config.yaml
hidden_size: 128
n_experts: 32
experts_per_token: 2
routed_scale: 1.0
balance_loss: 0.015
balance_bias: false
init_std_router: 0.0182
num_key_value_heads: 1
tie_word_embeddings: false
warmup_steps: 50
Below are experts of layer 2 (counted from 0) of a mixture-of-experts language model. Rows are named router (the router's row for the expert) and show model dimensions 0-127. Each number is 500 + 25 x the weight over its row's rms, rounded and kept within 0 to 999. Numbers have three digits each.
After each expert's rows: a language model's description of what the expert responds to; "comes after" lists some tokens at least twice as common just before its tokens as in all text. This comes from a sample of Wikipedia text that the model never trained on. Tokens count by the router's weight.

# expert 29
router:550520479482531541537543459484501518477457462498480497528511471486483490449500531474507465533477543487526526476498538473496484466459496521504495525502487505534504482509491496485527500498438526512503508470494522535480535500507507512548511545448478483506514470489491456482511502467479516472538465498489495504506470496482474541492491495487524514512525492461497461523507519535475469459474
What it handles: Line breaks and closing parentheses
comes after: "|", ".", ")", "==", "===", "="

# expert 17
router:518453516492467507493508565530483516503583493459494514475522506482482542508480568493476515504532510484502512534496507510492511464486520511471447479479502493522496473531480496495487512483551453461490502494510507446471553454562488510497522478505469502497490507528522475531488509513506484521487525532509498480495506481511508551472516487523499481514539512494469527518529500469505492493508
What it handles: Capitalized word-initial pieces
comes after: "the ", "of ", "- ", ": ", "The ", ". "

# expert 2
router:501525522516503501469480535480530500530504531502486556490525492523500490505476497493516535461527506516547531532458519543494531538470502546518537533520473524547491478495515498497517502516520458541518501500505554524518450465480498449475518491512485508486469500491534494511484468501512479544467476513475472508486527453473487540503515516470499501473496528505529537491473512499457474488460
What it handles: Ordinals and name-final words
comes after: "| ", "the ", "S", "R", "M", "F"

# expert 8
router:504496500502494450465493505555463478516449492508467488484545483492477514505513537481491497498526427491508502535450495488533506497499472527487483465494478509505529484451504483527539470528454487526471450526521513472498517485447514504463478487532497509483533519498514547469524488494469490453524502501535506514529490484495503529485471501467508532480442501495465505491511493501463504483486
What it handles: Table cell separators
comes after: "\n", " ", ") ", "0 ", "1 ", "2 "

# expert 6
router:505544497491483495512502473492490550494484528525496518568526528519487481502511464486517476478541514471538513486492510490506490517468500466481479517479513535490487543497513505482514482553518460534496533485542505492521527525501510498463507518513540535497461554424505480466496495498491547494530540530460498479511486493507492518488475538496517501494470466517500552520504539494456527498526
What it handles: Articles and determiners
comes after: "of ", "is ", "as ", "in ", "with ", "for "

# expert 9
router:507490535517450507504527544517503522530558509499509486509504479517526487470476522521463456503515528469497508551473484481506520495503531509489458516490500489479468485441475485505525498468458507506503536463491486490518452445571496501497514501541494510513481492499491477529539497536511486517532495507467460524500519484539537468540520496547507498499549509496474505479482502467521516498528
What it handles: Single capital letters
comes after: "| ", "- ", ": ", ". ", "(", "of "

# expert 18
router:519466480504433484481471498481468493506635501510491446499459503503497497490481533488465478480532519533492530517515456491512485492507462500481496514494529471485524484477527505529461484512526499489467526506486481458489533537537500505534507478486506506490531489532491508504530536493509532521468470515512526482514477497487481535492521521499518508515469502496514490529478497466491480491503
What it handles: Verb and noun stems
comes after: "to ", "and ", "the ", "was ", "a ", "con"

# expert 14
router:516502516464529552481484509468533509510504526513521504476511482516522511540528472526549524488514469480458479548513480451489505498519505501526525445545504514512517534496550521498509475546485487496488446514461454503526492498549498508515502495515500527545485545483488491463542488502516486508520474496475488500488513485534502539524482523507472532481496486486453509515542476488520549478503
What it handles: Punctuation and "the"
comes after: "\n\n", "of ", "in ", "1", "3", "2"

# expert 11
router:533494507504490456487510467478487526477512487476499535498510526520470557495445511497530484524508443490477514497516514504510537512468508517471505542486466503524557489504529508497455485534531525507507505463521457495494481496507475517523544497512462494511490522524482562492463480481465485500467518494516499514479478461466459448501496470545513485492532480550500487529529493505491507538473
What it handles: Pronouns and auxiliary verbs
comes after: ". ", ", ", "and ", "It ", "he ", "He "

# expert 3
router:493433498519519539511540514469476478475483516539495492497519500510503489443482485489516499502494532496529498456493492515473488517502500498494524525509521515506457544526526501516515492509467518498532536497518472498451529498500507463544443548505504497561503469513532522490482530496517480477480522453456540462494519455472473530540512546490483480510487512555508510508523496504495498517479
What it handles: Numbers in tables
comes after: "| ", ".", "201", "–", "200", "202"

# expert 25
router:490521467488485484517498484522494498525474447517458508500545493507491530494490453502480541472515489485521534508500524518518538504497471539495514468471446445538480500535544528522532496521493511550523506545525497516493528523495509517507497510485517550474500480479537513498491516462489480451488493526477532538507450484489482540452472511462490495475481515500494510541513545507467482499515
What it handles: Word-initial name and title pieces
comes after: "the ", "a ", "of ", "and ", "s ", "as "

# expert 4
router:466491477514530470511500510547491478497521529512463456499468517532501471471531487494524466490520456517502510493476561503525493491516495514527507490461520471456490482482497500539510529504456512532510460495525511553487445491541524483503472550492469516503515491462521513453477477482497507473506542485548558518521500472513486487501472514501534524486507490537513526528464500530495491493480
What it handles: Digits in numbers
comes after: "| ", ",", ".", "201", "(", "; "

# expert 12
router:481493504474509478496453483517499497529485494488451508509511495535464457522491507482497486479482471511484519499485533496468460483538516473498510485507516503525528524458482533461553540494492447498470493522468515544459516567470581516549526503531512495481488530495516501499479519502462500504484493510497488485504474511554516513508528462508545498491518483489484513509522514531518537511539
What it handles: Parentheses and year prefixes
comes after: "(", "in ", ", ", "In ", "–", "0"

# expert 0
router:465481460484509469490527488523481490523469478528466525516496513529469472491515482463539547469505473495533532483474505521536504493471472539537528501460495491495471519536539501498545507525498514517524460539525549538526513537462497507524477534496511507481500493473534524480507501470475475490491477530480531516514477471488478494478461486479466504477492526505473539544530522515466460489479
What it handles: Short capitalized name pieces
comes after: "| ", ", ", ": ", "; ", "(", "as "

# expert 27
router:481500470517528467528529492474505508488479532523533491477474511529510492427489503511498525487523502495522490534537524473493515518513544489488535481499455502510467453491518515527476501470500510466472500522488512461526526466470503501513522531473504515514540462495484473519500497523438499493496510500478500498552489572511522482482437547509489501508527467497506459508520472503541528470483
What it handles: Commas and list dashes
comes after: "\n", "s", "a", "es", "e", "ing"